python train.py --n_empty_slots=8 --normalize_top_k=true --init_std_router=0.0287 --vocab_size=4096 --dataset="wikipedia_en"
Below are experts of layer 7 (counted from 0) of a mixture-of-experts language model. Rows are named router (the router's row for the expert), up (a neuron's input weights, with its number) and show model dimensions 0-95. Each number is 128 + 24 x the weight over its row's rms, rounded and kept within 0 to 255. Numbers have three digits each.
After each expert's rows: "gets" lists some tokens that make up at least twice as much of what it gets as of all text. This comes from a sample of Wikipedia text that the model never trained on. Tokens count by the router's weight.

# expert 10
router:127104139109119151140125146138127080064132139150134112111164160145112145157112097146109157130156095182152104166138147089134143131109135121121132137120096109137139095115110100098129116112126086153134120150087127104126162100124134158179157102104119129154129122078094161149150146142135175097
up7:123130111120106123117113119135129118173102141151118131098104148171129121125166115102126111148150122126095142129130158137118122152094157147170112143135067122115095083104165114157149131130118156146092115132134119150121105167098173171109140097103101076133134149141161119163134131058152152114
up8:118096131118103124104162110132148156130135116151120162132109127157157117123122139141136163125144105112110126089132074117151143104156130209144105169129107179114122134133131103118150149106162152136069083130112112149132120120102124076157147128120152122101137135166134133140075167096145131117
up9:156127138116091133115132092121083144123131160142158148103151147133096128100140079135130142155060154113139153156135143162105116174161141132136108115130112132109152132120105141092162091113116130139115113127089091190139145163117157130128144092153143088124134095118125110138174147125164123097
up10:085145123106093120113118126081158159119156094141104129104112133125142133169141098141136133120128135137170148099153179123166125062110125153133150129116171170105146164132139089144105132092151152123150123156140125137133145141099140106167123123149146080113147139085107113139137105090170148128
up11:117169161122103134147116139177160141123147112165126111107150134087138109133161100122116134126118096114139158143140113143128158143118142093122118104139138102098133108143140120124111105168145140120095152145165129139083083093129104132138082158118120151140122121078107199157145130173125170169
up12:069121117086097114154107129158146104110138100192150153122132161125116127154100122160140139183125114130120090139132117187169120115114147166135123145142144125128139149124120176082140144099133103130132123132110140110119144124090113142132115126094145133184156099112142137099088122164149097137
up13:116136147129072113125134129128143137079153119134103128134101109152145096112123135155116128084127072121125116125141149112127100131156088136153137171115122094098127166131151133112124088210132140148130130161114171189139144095148101145133099133114118112152163115130138135089096138120138090138
up14:150136106122154142112136160176131144123105168164116122137143115092157164134112154140130126103172087120134118130107127133081105125098107059136104119121110101147129089122150164119145116158168109130122123121112123145114125112120098102156130102128159101156123152149175152139160122054115156136
up15:166139179126130112137134145154130141099127111125152112115172143141116132126135113115134122154109112092150142152152102108135118127105145153117145133077111145149128082090144116121142111112125091103134148135107107128133165140109146119191116096146204112113150148140058108121170076147127130130
up16:155090127113108150112092109151163130105133103159089111135143117127090161173158113134082140105153125152159137119125104133107127153146113184134116144150136096125156119138123094170148151131135111101110145139091114119115173140137128130171143118112177095115126156093144111111119136116091187160
up17:103131133130148145090137133139105135147115132128148138118097108117114136163155116179120180123123117137142126110112107133174153137128066094125117119127129082140155117123136088138090108166114136090137141194146149132114174107142129096132125179123107174103113169117145104132141115107088161107
up18:117135134086127083139120122106099123080147138157110142098161135160140140130165138141115138120125127134079092172115166109107104113151131104118116150100136139125158131102102117069164116107128127169171129130104142187167138119096137117161140127123149146130111124144112112098135179145101115080
up19:107140160126112124156132129126131116120075110123109128122119100111082152153124084116117139109142101153078119119099166149084148121148129150131118110144123116153142137139126159111156108116139159153151143110123120101099122107167104123180139128205134166154132114088101132132092163148108161176
up20:073131159118126152118139092150130119052095115104134135119107146132136160131115105154124138090151093136158140162125155137086151158157142162130116158122151087179151101140142149133163084107115125145133161119117080098111152123149148142164141121142107160094137108124124129135123095117112158114
up21:147119138131103119147097119168152139071179136138106159110157136162127124070136140162121142147179121123068140179112137094113116126156113107119115148140140136158154110140161138099126125134100100122140160144115165131109123102138108117094081126142110127153088131114120099109163136099151160140
up22:145144144130133104106089139124102147101142133142158119122159151142130125107107115139119143147141143124092151154120109139141138105088141180110136143125133113121122127112139126134112186137091124139114103148114088127198164108129153123172097142081172086132141140150097109131163102070124174098
gets: " the", " in", " of", " The", " on", " at"

# expert 21
router:106130176082121123098139170144138140116109153118106180118145152123136156167152116155082164170123141132151107089151130156121121106099115105122101117126124131137084122107156105125114132129104118161094100114132153078119147145159087148153081132157123113126156124093092159110150136130138161104
up7:092113148114113149084135178151115093106118140117154148133196122120151106133134131175102114161128149126122099169112105155111096094115155107166138121133165128110115129119124130089086093113102088130102101168155108135105134148144114166162125152108151123114140138091159129171127144111132149123
up8:098127144114117132101141099160149097126172173166144143074127135110145161121138088106142121175100123090135121141141153159099104115163136124147095139121120114125138144150161113123136103141118130125158173138123116083148136123105114068151122146122118138103131134142144094106100111158156181076
up9:131111138088105127134064139095100132124134138135111137142160126144151140134133058150093141157154147142154092117117110107110123140127128141128106114144138126091153166137136092142133121141186123173118142151130125139137119130154132124178117095085136088161155131131139056143168121112094129118
up10:113145129113109143156076131159132085132150141097135151125163102112110097151128131145128129121193126130126109093144112106155117132095112095212133110130166139118129150114152140127132119158105122139111101137136058128104147140129117133131097160134163137150155181120139142105140155109142108088
up11:153139157088105124151132111147159163116091136121101095151094176093137093171095086119104136109107139109127124112132095134127071147133094170152114096172108102122128152124122102092158102109123096169110161146134113138091162138125124143143130156112141104146128114121160175144113127139135127142
up12:072118132134124125134109101123163149149150127104116138137080124121121141153130104094119093135133144111137097105180099122085145139121105088141099157100131134182109116115107082143104160151198115147136111133113122120085166105126111115169106123151186131160150140149139130137121146153127135124
up13:150112101082134106145099131139148124127099158126126133133164105109090097147121169174094152147118129119128130111087080151126153111097132119149117167126121119123152107118120071102159084147173147122114135138135155116160164153086107117132107148132163116152155148078129155101127103129150095116
up14:141140138127127106124121114124144094139135113131112207150170154115086123129094137170106154141115149117132105094155153121135138179164106124121104125130133122119114094126130094128136173113147089139183108124125105092151181104178093140170089119148135144146144141100128130115135112106112152134
up15:080137138119103077133143114159143139147134142119153132112116125115166167081078145124117161141184110144095112125129134158126112120099072145135132156128118114144146124110162125113104123091142111149128133120107129144148101124155080175165148087132109171133152148131120154108165085138103155143
up16:132166121110138083109115134151156131110087119143142182139115101126129181107137114167084173149143111157141091146137161142138103162142108112131123119109162136117102114148148140123139132129118124113130093107120144105144086114139087177185109113173121113101110151118123134133133155134106164078
up17:102114170088132115138117155120203103121163136133136109139164161149130135157170127149145128125135124127157154119143079140136120111096084113100131111103171127139111116109134106144119094147159120123120152117143145150075133117119120116137107189160096098155180138104130144119114107099094141137
up18:132150125126142098139137111136097159056155142148131178123120133117166142149149110145115172143141128131140115111168152147141102109142169073092126102144087128120115131145199123103084107117135138146130159118097114121119146128149133117120137124123082141150125080091138138102114155133148173129
up19:107141140119135148087113152144179167146132152148104131083160120103121148118103118070108144153173087109129141162119142135101106114122101107110167103121097122126106126129145126142149129157122118114123084110135178132143139132151140165142064103077131160100149175125126128129119114118161144112
up20:089138118108171173122111147101128130118118132157131139133151146125159167144159102139120135140099126106144148134140131098158092116067120128131164149128164148158103113125168123051129163135112086101110146143130144102127156101143120104143113111170149143127153100135162118160117100093111119085
up21:094136123126162091161116150183107149148112116132131146116173160174133144147126128147093108132114117100127130128158111142097097089096143188165103146162143148149103155138135114168135110082120080118148109111126107116131141131167122132156123118143150134110120147136091120115087125089092151104
up22:101113100100084090086111122146136144079113146142095143153123132107096134139138175119102102158130137099106164109156139147098139096112083134153132131151127124171135133144159119133139130115152101164153117109124168170133125094113146139118134096161154155111131163123101111156105118149178153087
gets: "\n", "-", " |", "|", "==", " \""

# expert 8
router:152100163106170124140085158108118107115162136136158175064133112086126110119142120127108137126154139121117151164113136097110119120117131155147103125154165118134075101117166092109146139114164152114123109169103117104091130095138137141174111153111158148152133156093125162134129149104107136102
up0:135093124115070075141137141130115111114153127123148208117127157140119103098100129119167133114115117138119125141141143086151131106151099129160123154095110111156147113143124114121137118177162122157116128141100094136138135113134092122132185158055112151108119112158119138110126096141112137099
up1:148114148100163101133125127107173126130113136160165114123106165150140132070160108121125143158172168128136134114110130109135101114129132144106133147109109134128066124070100157096118110129111129140146108119079142078097146139170149158113165141105156142124129125077119154145122097104138110142
up2:143090126092152082115120150157104113143114157145127177145119121091116125118189120173117160164135130132106127078116129099102120122161076102118107136108138145098117137113058140143148136134087127131114141113106169128121171137111116151142078138107162118123137115154095118133138150124140148122
up3:142126139121146125104121111137144137119132112136184105117156134094128135107176089071133149092096120139150123146129142090150158072098126131125140093102142116126106095151141098161165097182142131128084124167135140098166119117147112104143135129097112159092110151123141133109151183113144138125
up4:145119140136098145094152111107135145109140109128124115147106133147138142111176121107132122177170124101160112126123134113051126129117114149144092138089150123127131139173147096131143168116133153096091087118110084168107123149114101087134125166119196127136139147128157120165131111157143127140
up5:110123133106147124100155145151142127122136149138169117152104155151138101108141069150134137113125125136133158172117091125109146108115131137159156125154138125118152107067166141101080178164105135160125157133100135072169149074151125118141132137151098135121143109101082125135105119109124112161
up6:160147114101128099145114152152132127109140093106153179133118138109151116163135126126125125098140149133129159129104142178154208091125165105179119115156120119158136093118113131092131122074123122127116131143144155107098126125093111129170107147077129144103128085180130140115141134142121131116
up7:108130137154124150082111136124127110134133137141167104160176116163160154109146114124115104147103126090118151192113119114153127095129111140126113151131120185117138151089138042099135110138158158121136102123113097157188127136124110135150141144155123158131152130116084125129123097123144115115
up8:123115117126129136118157159150137119145101139169128177079108150090118139131122148122148151099141134077104122147135141147135123070128117087118144088098173134148168105118123107126130135125171091125130156133136100115165150153117104076145112149101094118127129169135125138134182174139128159111
up9:111162138142113124135143152136131101123128129145172128113118099094155089159154107146132136146159153123133118107115181137124084067159142084131133152157137116166075135136142127165101097147128147121089120132117052139095119157111119158150111130129161152111146173134157154125135119128129110122
up10:130109129132135183149134107097125148150143112125147113118131125106145109112190132159131112159083098112147153125150145112167126141114098126135099138133154157153064137156132131162100073085143131110112122101105138102152121137162134131149094083116104106116139086097175147117119088124122130107
up11:117153103120141110125128140105120115105137161100164117084121155120137144109122139162112139196104137092139122179120141134099156129165112094157160131114126135112154080091096137095137134076098146115138117104148108103104137114170122147159087101101127158135161119107122153126154126168145141100
up12:127099084125152136113109142096138118105162150157154123097111156169127075135124140155131139122168114122088134111123125131097099136133131148098141124132164133107058152093141137129152164150149126188103115119078124141126130135089143127126166099098138187132119107135133085126134122148111160130
up13:131089107109160123136168146162131120119115133135076155134118136116170134126153112177128113135150133141120127111132146104114174141097054143116143150117131130111128137125158086131120174075177106125110151107149162114137139126106123085123073158074151099150139139116124148115109148121125130127
up14:116162129120097123122166123110123137168150105131141158155116170149113140123105122132115140130126177104144131157145133134147133120124091087132099139102160131086119142115146143094154138106136116130132087151081113084137107088173171119109103132145160092110121147093095131178104094140108112177
up15:149107140103116134182129169109133141119123161130168120127142149105158108152137117127116157169122170104125128116132122130113143121118131106128169104133107142143163134140103115109138121133118115107151119165114164190101094115121133189196077128141185079134132101126142112140104129110155130117
gets: "s", "ers", "es", "ation", "ions", "ies"

# expert 7
router:081130144128106114144131146136145093091130154126104154121144143133133183125128140107102183102117099141151107157169141112156148135136120148116092159135136135163088106094139120108152084117123122121102146126099111115118125125108151141131123146107100088122149212112097140127144132125135191095
up0:127084123106085129137144115121159107112147114130161141160121128163146130124135146123147150124097108104200128121132129127120134130129149160131107154136182153095087104080115142087143115152124140145090118131087143133139113090131122173095083137144109122153099167146107117127099178111141162116
up1:129133127133135123111110142119123145147110101158125142142178135128160123143151141106088201095147098107134120131098131118115129128144158127126060144120140096182159141132146156137116102160108134131128132132091077157108153124123130151124116111100151084148146201122153092103109095137125131120
up2:084132134139143135132142167163120104132138148169127122113151147119126128079116117074134152130074120123142129148140157143153160156131109095128121096132112122138063109114121080137131087153109126125167111120143130085088157146110143152152150162146112111114112194123125084107111134150121152143
up3:134163137127121109107085148100100129124130141088129150142141114120164138138127116169115161137126095141129141123143102129166092144099136124116105084179081146163112120123127169124140105159150129103118110144136110111090191137116150167134109148121120091122134158121078152144063126086124128125
up4:082121131132131065112097142126159131144130113117119103147131139113130161155092166103082126135127107149162102144146143159149141099123152108135131138124164132100120083112141122131133132094079115160114142100111111125161151121126136158155139178135112177122173152089134125096105156085155142096
up5:138128112115166105177145147124124128119103126145136132109120133153155097098179088113099156095107140114123102113144166107137157108120129118113105169128131129131120087144175074094071087092111105151128099111095122116156133156150166135148151109170110107167125160127128108112136144118138151131
up6:093112144125135112109102116127150155112194130185149140142110173124143157153094171095106140135160149119100122157120148141137118108154088106119119128108117107158119084107120142107137132093142127101123085115146101126107123119125130108164083102132091140113152146149126121137102077150174155096
up7:172137141116154103113132127125116121122102119154125128139081149071122163204113119100091186157133105117120117130092126141114117181086153113122142126142144116159129077118119131121114133092131161123125128154123133155161098140120150099155126135133113166136138103127134159166177105133110154124
up8:104134142124102125107097124151140111130113133114103142118137169074152125154151146193093171134117115115107110151106145176111122150133132157116098122143116144113093145135151100107101141095098118119104169160126087188127128130173099188125138105154114136131122162123133118123162168137139144134
up9:070118128104163149137136129115130090111120118133138151098118171115106148090139093131160160119122105113118096194149162121122112129149115156110122123155128132158148149140125118114160141115123133110132146109087173122108144178126118137143081137056119114126147157134140117131114077145171118100
up10:103113142155121102118124139149118143133129123138092153124126088122136153094120136142102159119106114142182094150115092120134133119125140188131116132158136114150135099088108141082150108142140067094124158156119120122147148121143069130136137166112133108163131171151174126143124124160112181092
up11:133134135142145120089131123152140125075135150126154141081102130157167159136124133101140179118117136103118121136162120127162135136133127108112145129175156092102132113115098154099186110086107114129111145128126122139120127100134155084158131127121106132174134183088156076157099113160139158131
up12:098123133123122173161134121119152101094151135148124143114138115114134160096112115110111074070141103140136109130170159155130148152140074180153093106150108105155105140174152131144184077127131141137163132136108131107136132139139117146107130145125132095122150112115068137126113108138116111099
up13:084120128127095142129103110111135115066170131097131173135113134109124152135137146175123209170111093139167147139126127077118134103132138090132126145158145157093103133128126095127127087080130107135092137125138111113142124121153174140122102120122137099130124170132127136134147132094143155132
up14:139108158140105121140079132109126121164109142105113147135147146087158174144126131135119149103153114147060191164147077143102132124124112142126105116083137106143140071112132134102134059131158136154152148121104167128128107137115134122128092144123129104127122166116123102149145149142126136104
up15:136118145130137130119131131124160154169133124108135171127117106148129141181155097163127190137140152115135116126103124095108156155113128153117136096148129142119121106128147168092145168092117102178104124127136062100116109104118150124134143135103101057132128165110133129136160126174101157133
gets: " of", " in", " for", " on", " to", " by"

# expert 28
router:105138163124115130138131140144148082088169180140124152127123144141126088138096107086101152145148147128121099135121144140143157146100122137123095156152111097161133138116158074111130126107147087137129153140074100160094139100135137120157141125120126160136156137080095145145112147148134152066
up0:133125127116119118135130095126115114176155093121097157119123092130094138107126111111143134136183125120173158139145169137147142150125100184117091113082122135149145127097172111152120127133126128129168104125095091112127133134160189118125155125179116156122150180078143143121104131136116106129
up1:075130133116121116095123109148096111126139134129117154130094085133129127126130142164100126139154130120148156138125142112102127127123065135136131128205118104136161150112137115176138148104128184109155150147077126088118141134114142074123113140132127136108154181094165094162128117137130101113
up2:151128156130088136171122124151116165117124099140149136135090106136126148108130097147133166143088124141123106123143125153110151171108127145135178154121154145126118137126123099113142134132126101143094129119101126133099164118134104083119075094167112105069121117133125128104074175149112066145
up3:075155140137149140127127146080137133091121139152109164125101108192126115130132133088127151108104122099130136127097140162133152180101098103148127118127132127100109112124091089098145138074103164115104106132132143161140138150120128152134153102137157103144141185157114109170113143145107164126
up4:132096134137083091168117091131144105139082127096147163123106099088123113149142128160106154111098123110160171127152109151117092122127128137142093131159129128087129154099155137143113100151175138132139113138159150102131142112098107084135170147113097160153125150180153144146117115115112151162
up5:138134119110107118162129154147129130110107120132079166129118149098111127110100100117142088108144144141153079099160143120151157113113130138141122161142163075176155142110107136086127112153100136150143120155099119158082165129111139138149088130107151113170186135113126084126109103151146121104
up6:143127147118120156156143095156117110131131142127148102139148117152153109174119161157087121137115095088114107121121138115122140104128151136116109167164103081116130149137135153134173145175192111122119109151087162150132146077121133077171133143094118130142125120130149123158121076108110100117
up7:149111168155159109107156124112127096151167133151193119129146086128105132126140083111120109126123126117135102124123188138139108114083104160134100122106145085130143152138130127121123164118124104130113152118122133124103122088127160081152074105102131152156094140109156102113183130135156104116
up8:136129119119138069088127145169109105143129126120161115114122145102150168156107166173120172094091117130097135152109150062154100129143136096132117135138142117165144084131124107108126151096124111129128149117109118143134179109154088126124112111136070155177117118130142147142148105123116104121
up9:130141136120159136114105146160120105092115150133076133132122133139126132156133151179113137140084135111161155132112144099107140110139130118121137127147128113136114116152173101146095142125126126094109117112172119064134129130133106136128115121144084154103109133148064161095208175115134160124
up10:087102137140130133145126137135130125146122128129125185125118126100123122147120153178134194102128107102125096138112178119117140124137122182126133110139121113084160117130129116121149141103139109141158135138108115147079138113140142098133059157152116127118126104090065134101166159119078153133
up11:133118142116116110126174112118136117141158129163153108132196121142166176105103155083131139172120137108138119145143150131152090091109118077133105122138144147154139100138097123119104171127120083118096118114058085080131151135124131141131146134114153139133120115092161160130134125109114116146
up12:060146132138108119128127095107133129077125138112103111105130099122123125151145105159102109138128130079104121134144118124155108124141147132131114115194150123087142130099183142139138111153166131151124136108132132175113137130132142091162144160131116126088133128092145179148084130181138103097
up13:096129118096118152138115100097134089101099154126109108036105176105122132124153123084124136124140127114149101142127118086151133091125161116136119150145156171145122123121115119137122107133148120114124143151105078134117132128177128133132125150109143158135144128191095142130134116122184170126
up14:140111107104113066115131158118125104121148112118149166128139123071140124139127102102130143152136143110151101117165106152103168146084069135139113145132084148133098133110131092096171102154101099117141127118127090141137143172121159113160141146145141128125132112139124144102100195136163134104
up15:123136130135182145158109165117121139127158154122110128139126147105151084133118148148104121130142108117120131122103163115139145109102058096144122149069121118116136075144166106125149131104143129095149126163112127101104157139132137107131160135153104105125151115184075142165117143076112156137
gets: " and", " of", " to", " with", " in", " for"

# expert 23
router:115156159113123127131123146108123124110112107141105136129146123152098133135136123103100149169115136124135113148142184146102129093100109116159122143130127100148097140054108146073123126116143109146091135183128132096151154057115113116167109124123139139150110158124145190108142150113145168132
up0:109131136106097098109145125150128102170160098131123168107123135138097126132130119140103144157109122121159161203125117109128170093128079129121070143145128138165115152127147153134128105112132092127104126141135142097103157110112083159134159128181166121112124166115092143133136085109120141150
up1:160107131103127090113160157168127113124106135158123149136142131093164119148167110113131116099139128092085126114131143113135122142144136129149138087153119091080122151092149096116130133102157115174098116154139125129164143110118087120170140162049143148167131137115147120160128124095152102136
up2:104100143129183125094118150108095133152113134133094124128160158141124113106125155078144172118100156159154100128186137145133098114114143093158105115170115132158105137097102132137142130125191143118095142154123119139111129117111164088112100103147135129144122127150128107088102112091121175118
up3:131146183139145110127108120109132115150085099120119190144120116097129164174176109128110134118097108122116126137115184139096155100117070145115120096188121150142132115131156154102131141120127101167103136150113142139122122175092118105148112150098172137150117117104122144143123097131136151134
up4:108145143121172134177050104111130106130122117141098148092116124173170170126143129151109135112128119143108133075122134134114150132083146127113146152121119131138112130139162134118161082137126139125159103113117088123168154094185129128094140133117141076144099150124153153111130139150152150132
up5:128115126116107114099098102113186080141162144135133139155118130106109143170149163143122132133113139112149110145169108094143094151113125109136121117158128120111144122097130114108150155140099109194112109166137110139116101150159100092156114128087125134186172130144152102118151131095128113079
up6:131089134115103119117138134111140103133102084144115148176140134146160094138100129129121137140054129135139118112097152074060149100140147111148137160138128122141154112140100148112171125151160121143146163163129126077138136109113136088156109160111118118147133147092143137180110150138119128125
up7:107136176146206099094140127155115118142155102126103125098103096152110120088158143135096114143177106147119101140120164121113141127134129138164135126134167148106136124130123121154174128147135133140150122173109116076136124121137095109163141111111187160141128103099099130119089114121102146107
up8:107134118128109068121143149112119105097134149097098141148161125128145130110078110115136131122114108106185139106137143156138111159148074121125155130123168136135074117124132089096136107113162147127118118196130124136134153088160168135110134132083118138162169114083152102123134124143142133121
up9:143113138141110117154117112142107098080157096166101112136107143155112140081119144121068104130104094122153084116136177133138098124146158117138110154149109128149097137095113121111122097104109151120124152137131141144155160149133144157164170089124159123172173127169156149113137165122116153121
up10:112093148127126108146144128126132110115141140133160138150088112103106122116148130135104145140132129079130138105141155119114125105137104156145138111161143129084115125111152153051108085145122068126155107191138087159141136113140151138136163109114146086172135128135142086174145116141146110094
up11:134140160133112090121120127088127124088161136108148172155141107132127107132165099112102185184107130115143116073149123160163150163123138129124143138109113090129104149133113096117096064130167125123132112154142127167135149066134095142140130149153148149153114138114144151121136117120122098141
up12:140168134127106096154124155116096112162132125122108131139145180139135155128117091177092150139097109095138139116132117127101082125110062115139137163110162149191121115128149116116130117104147108147112174143114135098100166076180096154133102090139132156134123149126122122135129122136117118139
up13:138142152146069175139068107142163117133091110157128128087160157151120161137133129086138143141160108151108131106126160107132146168129163130131102141110141124113133110161140098129150122151153137127099201154122130116160106092095128132138100098138123112124102124117096140153166152106127163121
up14:135154139126157147149091108109167114124128127137114153147118144151143124080125096155106138157086068143157090157128120105119121120131138141128093146116126145106145165108119147083173137092148113113129119151122104148148126127140107098107076128115172147174122138127090162134128148105064154106
up15:107136119107108125098091087133160148128109120115124118102089143106139147168068152110125155173147107115095152167146113110129151124143120120163120157190093106167141111112102174121141141108134121140097154168078133103109122137120122136169157104094144164128137139136106107135162125121113136144
gets: " (", "-", " \"", "==", "–", "/"

# expert 18
router:117147157089117124109135133100153115116173140130131138097151128132091156120141111122073136135119114112094141121128131157130127100106149133141109143176125135159123128061103136092121103117172120193109120123117101114125166093114129128152100122090141156128121144113149176118167187113143145161
up0:112148100114151145107086127107160151103118176142148132130146104135150108117117101163130134134108088081109125102138131073114162129137120089160136205117085129126119139125159136123125109165129172128140093129130112116148125160148108154132101109151164147169110112093103109119113151095160139122
up1:134132133105142110141092165151136130110143117096107179128120143113156107103118077140125120091131119121131102111126116149082107143126158148136112151117105087102156101141103113157119091125132088134154154143150104129141145126094119167190094127126133163183162127122130119181167099161122119109
up2:109141166095102156173142137115084113131142123133099147112120124152178105142122126115132132077127103062119132179164133135134092131108156134134114128141133123126109136109119085149145159117156136189152147150132110096124155136126096159149088096127101138174105114129143079097138117133131140144
up3:142144115124152126128159161137140089102134135120101128119204102132134087125119105124134158171115114142109134119149143155148123143148161136173126134130097107115108124081139124114136147103117106160128112063108140064105103154097125159117125148112167168071139148114104111133148155126117121115
up4:116142163143115117165136151121141119093154113140127162152099107153154102132202122129084141110118119157121123072114142155117151119143132140150141141088134124174144153118119097091133117126165102133119106127081140149138119079132078124132107097156136151119101130087098167134127119125180131141
up5:133136134095177107110136104091140134138093105158118168137172136140124092138176126120078107105070137170111119176131135109140113110102120180140095157146149147104128168106114141157106103152108157130123139111132084142149115108101122114137112167111130143148133152095144151133143161109151137139
up6:130131155112109113164150090125124127109152151140112139111118143133165097127116094084091112128123111119125158116178132160143150118085153166146095110166111115088111140100140165100164153091199127171105137124099099078148162124128085122115121133123130136142121133129119105122139168151123139119
up7:123081133116109148095128133129110108078179144135140109084140144138094109091133121157120114138128116136148115135153107095139134118157106120203129127109110098111096146124112117150113068140136143124116144086143166087122183150143126086134114118183147147109131120107135126152114151105156149133
up8:124088154124137139088129125149155084096139139094128159154123115132150159165084112149139119096074153110152137149166124154152085150150128120130111105133152146104128150110121138121169068113156165115115109130109117149142126160127151148115143098146071113109145113100105098145096137114121174119
up9:143141166114170143156132098110083134167121140115144128104152106131093124143132128105109101157149139111154183099136146100137108127124118140135095118163137062105144138112175094108093105157138075106139119132142164116131099132119129168151101098161119160133180149139123140142135146090138139134
up10:109113158135149136106121122102091127108143143121144109125170150145112090131101164126111121162118150108116106117113151091158095161112107140139129119106115148204133135095107123094130128111109094138136162139110114117123167139132119104114092141136160137139161146087158162205122093141154152159
up11:111174121136107110106122090113090149120146126150158130076105180119142139110147169136099102151120123132147113092133169131167084116130144090150115106166115116159111144086162120147131131095156138127085105158106138132124131133149105102133121136161085119175116166124133124112139157175136151138
up12:153147131116111134154138127148129134157156138159153147096126158103128127147155071141109137092115079084160135122114109135111088131075113143147116121145153132150140114112128121126095085157140119171144100123162112166143155117127130112098138065144134181141130150115110132104089161133169117152
up13:090152187098101135125097136105140086134097162189123117130151124088094128146110086142126118102120162125140146154127146139185120146151159094098156116131153115150136150108110131155113134146116117105129073109105150139083138118130143136113156154121132127136119077142158170134117122100151108128
up14:128119143115102136145125117157089109119152138113150134103119079140096147094170138146099137184087109114136112122140128115120164139100132101190109096141087127130136155106172142100117134095151123152123137116131128173094147114115135176105166126108147121152110103107140097182119134160126096109
up15:097115133154113130086131149113141123113131169133115139123171105089112146145191137143161100141137130150116109137175166088139089131088154114155120144165123114119101130120151094124134108119131129151108141142097090128142196112146151147145089130120121142156105134151165099105142163090098155135
gets: " (", "'", "-", "–", "/", " c"

# expert 9
router:141126144090129119136133150111127074130121138123133190093143146166148114150137122110089150111128119104153160113144141109133111128087102108161139176108129125106134142122144125068115109137160118151114127148095120150121137103119054121157165172109141132087129148118107121156100154160166153120
up7:120148135136153133133138124156134123086131114194108104092127158138114105102172162141151173104107113170135194128128131158132130165100140119104131114130093120124101130114148140095117092119140141119129087127144115106089145087145097134155132134098113127107113128135065161166097131141158120148
up8:111149140121130105143109130122152117137156116139162178105117126076107128100139117112096170177112145119146125122115126103131118128123083122144124159136099144112132172138096098133147093119136109076159113135084178130156135120137104180152137136164121163094154085143107154105172114109125139154
up9:053134125131165094143114180129144108139079131138164073100106158113133127130130128155125132140120163099143089137184153122155134110117149139141136117128136123140122147131093120116111125111115126166120139144122143125116175131094087107144145155115162152113127176147093126129164120120067127137
up10:092112146112123123137110164146190126130083132165119103107140139121131137091126141127141097192136140100132130113134120071136126113107132074159128085124105122154119114117121122127144142134151067138096131101117108125132117132125133139093142132116173080136126127101153179094106138183140121144
up11:115124135112153139153127161151091125139161103156114137135141138141067097131117139158093150125108126103155172106139121115129105058093080130136143130125149094141121117085124108125091113146157165125108121146138142131097152116132097108102131149105157123153116153067136186116135114125163119149
up12:129149140108092122126129098137167119121133111157052132126131142113141145144133125093112111110146135166156135099142113169107140144117122110153104131167167147114097171108164118085156114104163166135115115111118139071113102156162108163130124093085114128156110111108125161173121136143147127136
up13:166078120085155131100102174103128086115108124134134165130155136133125119137131112125150220085128114156150080114115157093077139096136135096127115165144093109084132153134129128095127111147145114125105129132130148176142119125139142147118131138126163106141118132113083131125114138123145113121
up14:103111144151101133116104143162143145109134146142152117126120127118152147104116122121085148108076103109111119172113114153082142086077116152142117128157138116154127172122120149145109170117126111125094113146094143114090151133154101120112137122111181101168133120119130176113113147183158179132
up15:078137131136126110147118105140185124142121113127138156133115121136139129089127137128119145093141099122140152124171101125178070118143165126151136136106144112114141172081146134108092120168096124140083147120085161111110103127123127133170139131086182109114178116135137133119103127133175144137
up16:123136119125122132135075139127144131140097155126176128093147090136164108119171142164123118067092139081119099180151097105108103148105143164128138117117150114126156143108134081118132140115131127155103122155139157127136181106113109147143159125117157102130109118115105112132152108126124198128
up17:111152124109101141136118086157143130111124128183139105133100106087168141110129119125079153142076145170136105121129139088079118088105110159135108196160149101135114146126141124105127122145152108169168088159140120114116154142123117140152115149128151129107109122110158161140121117101138105153
up18:102089110119126124122133129112145092118135162124153142098131146132140118150099114125129154115101126107119118091127124067171140100128082107158142133114177137152133163137105078151154134123141101129086135189092113165108119141151150084174121133152132102160165125135126085159159140117120121124
up19:111132165116174108160136111129126124089140118163190172118112123105135144111128101127119175091133121125106099121094119127118089164149139113134134141133166146091139141141182109122119070151146169156159125155107141125154121128124100103151106122095171155140104134143089157161134138127124106147
up20:121146148145116081116105071113132151128177131148111154127179132082108138134173102107112154137134125135115123129134139149160117143127121158137108129125140112138155106099102161113150141135181080135153095143084093105179108141123112077159131145153129137112126126149098098083106115113104125114
up21:126126121119110137088144088118136123134151152107153128111151171134150098149109131072126152157131085137111174138131105091144103158148085102150135173097160134126141114130129127162164105157117105134135077143134150150102097157134085142170140116096097145140099158113112099154115109157112115111
up22:107120124123135119134132128119189131124124156152117157149131155099136111130079125137103141111110127130118110117118134080114159114087101134133139107072163171184157125119154102112085142140142125122109122182117120074105162110125125104118129153096134150125112093087140171131110159118156167138
gets: "\n", " was", " is", " as", " a", "=="